Experts of a small language model: 192 SwiGLU neurons an expert, 2 picks a token.
Below are experts of layer 3 (counted from 0) of a mixture-of-experts language model. Rows are named router (the router's row for the expert) and show model dimensions 0-79. Each number is 128 + 32 x the weight over its row's rms, rounded and kept within 0 to 255. Numbers have three digits each.
After each expert's rows: "comes before" lists some tokens at least twice as common just after its tokens as in all text; "mostly gets" lists some tokens that are sent to it at least half of the time. This comes from a sample of Wikipedia text that the model never trained on. Tokens count by the router's weight.

# expert 2
router:120105109081193115127156157119184163118142102128139083171102148089084095089134152146096194150155156164110097081083152136172092131083158124163191140079165121186146083085142156111173122142126135161182090112177105139070093178141087132087134078
comes before: " the", " a", " his", " own", " first", " 18"
mostly gets: " in", " his", " at", " during", " her", " its"

# expert 5
router:078097119144139125114135167090154126120145154149146141120092121151112146123135148105064113099173153128176080159135159166083138140082147162135111108138070060123135144142118078177164111114132071138161107154167119116130128160129126161125178096
comes before: " the", " of", " a", " his", "ion", " Places"
mostly gets: " of", "ss", "man", " those", " for", "lit"

# expert 29
router:140134137117120146131146107117187125136167114128177137138173095088114128133104117088115113094082084124062167100151065105049151079142143118096078150148150163127128122142171168095120076089136110095141126109099111126158134126111121090116088124
comes before: "\n\n", " The", " He", " In", " It", " She"
mostly gets: ".", "w", "le", " .", "ship", "we"

# expert 3
router:094106144074124130089147158210117167165117119110058133092164088140139153108125172088170165123119124088110142080152141119127141087149104131128133166129203113146138070165118170078141178164100091145107146139137128110074143128163162127110163146
comes before: ",", ")", "–", " |", ".", ":"
mostly gets: " August", " September", " January", " December", " March", " April"

# expert 6
router:086134105121132089126147103131152145115123153048126095119156166144123131138089127154123114127134199120140111165140131120104190187129118080092137104151102135120104139097190132114114051098117141087124105075117057137178163084157182129154104098
comes before: " |", "\n", ",", "\n\n", ";", " is"
mostly gets: ")", "}", "ment", "born", "]", "au"

# expert 0
router:136171113126159063161142161107092137148136176094139144109188074074063119141123168182156115088191140159072112140192198108152133129146159192132136145114153133155165142117124112093110130148134088162144094164175124136122141134127145155118119145
comes before: " and", " the", " a", " which", " but", " he"
mostly gets: ",", " following", " with", " followed", " ,", "with"

# expert 14
router:170183156143203146113138137135098100099100144153114164094150105076088164139169140124112138124038119136145166151153072084121134159114152158102103068114084140194122088071129089078193082166088117135141106158127112092142137149085114106112146143
comes before: "=", "The", "19", "born", "-", "|"
mostly gets: " (", " \"", "(", " '", " [", "—"

# expert 24
router:146141142125122143127111075167125148115104122155097102170144101098150142096172159124150121101117127095182148137154110135105139164163121111170114103141142178068163128120111118143129195134133121116166083069188154131117145142093112078146150140
comes before: " |", ":", "  ", "-", "\n", " name"
mostly gets: "|", " Total", " Year", " MPC", " Rank", " Succeeded"

# expert 1
router:192133159094160116138146121148165133136122100112168108102109136177167038115122135148052194090142120173118177178150107077205102147132151145082042073088165092090113139151154100121174163138109128169106174093134127158110094122110079127150188143
comes before: " to", " by", " in", " a", " on", "ed"
mostly gets: " was", " been", "mi", " co", " inter", " o"

# expert 23
router:121102150137193130168180117156088083165130088131132116130163117178122144109129098120108136181175069134172082168107116114120184071052172102161138157155141111080079113143096122093135137176122130126092163083139135138130117094158115133084096118
comes before: "=", " =", "\n\n", " mi", " life", "ography"
mostly gets: " =", " mi", " life", "ome", "ode", "sq"

# expert 31
router:187122140176091102141159143161156133144129111118134135154074151124109111096143129105143064113150158096124123142152165118128138159150085173115125163183126106150182106060158136120152119130092146107024116123172077125119152115199143117105110160
comes before: " |", "-", "″", "0", "%", ")"
mostly gets: "19", "–", "01", "18", "02", "09"

# expert 8
router:086156176115110129160149174122154104182197134107093105118123117100121116121093125137181192125119103083129122066111157134112120149149050140135166164135173106100149088147127171074067083218173188191122133080091104140102064107140149133128106130
comes before: " was", " is", " of", " had", " were", " are"
mostly gets: " which", " it", " who", " he", "ho", " she"

# expert 16
router:122148167172079138198147067134159110092156139125104153110102096090090084165139122148132119090083159163144122147080073111100140164228127043119156189130113157129154142190117126090074122080125077106127164157138112174134105175129133077183076128
comes before: "s", ")", "L", "_", "E", "T"
mostly gets: "'", " Cup", " USA", " US", "’", "A"

# expert 28
router:132123124194124115196130157157095138144097150144152221102117118147106199032111141103160131127147170131140171127171169112111144157072131171164138108159066141170155149044140093132168103149116196165100099159106109091140113169194159098100088111
comes before: "-", "|", " -", "The", " first", " same"
mostly gets: "\n ", "\n", " Arthropoda", "The", " The", " the"

# expert 20
router:070078146046085098054129136139105155096108069108073111165175115097148135082122160144074138106126069136048139178109125141111090144157114197106109104133127127144108130178160106170136146167076094176168104146175128132090128110143101166150121067
comes before: " the", " a", " be", " to", "ing", " his"
mostly gets: " on", " from", " out", " over", " up", " off"

# expert 30
router:185104131153134181091160135134166119099178142171146098153101102102152175126186114090132086185134137136176089128176120104145083153117128174089067082156173156128138055091096136165142144128080152060083061143104084176133168134137095132118148110
comes before: "-", ":", "|", " Born", " •", "up"
mostly gets: "-", " class", " Genus", " Species", " type", " Succeeded"

# expert 25
router:094157159083131139090132148127184162180124205171119159129112150118112133149078109107158056165035046186150065092113120095106158112173115164134117081111178186096131086135110148128123084095115083096142120073128182097126132079141150140167155158
comes before: ",", ".", " and", "s", ":", " of"
mostly gets: "s", "e", "es", "ey", "ral", "\""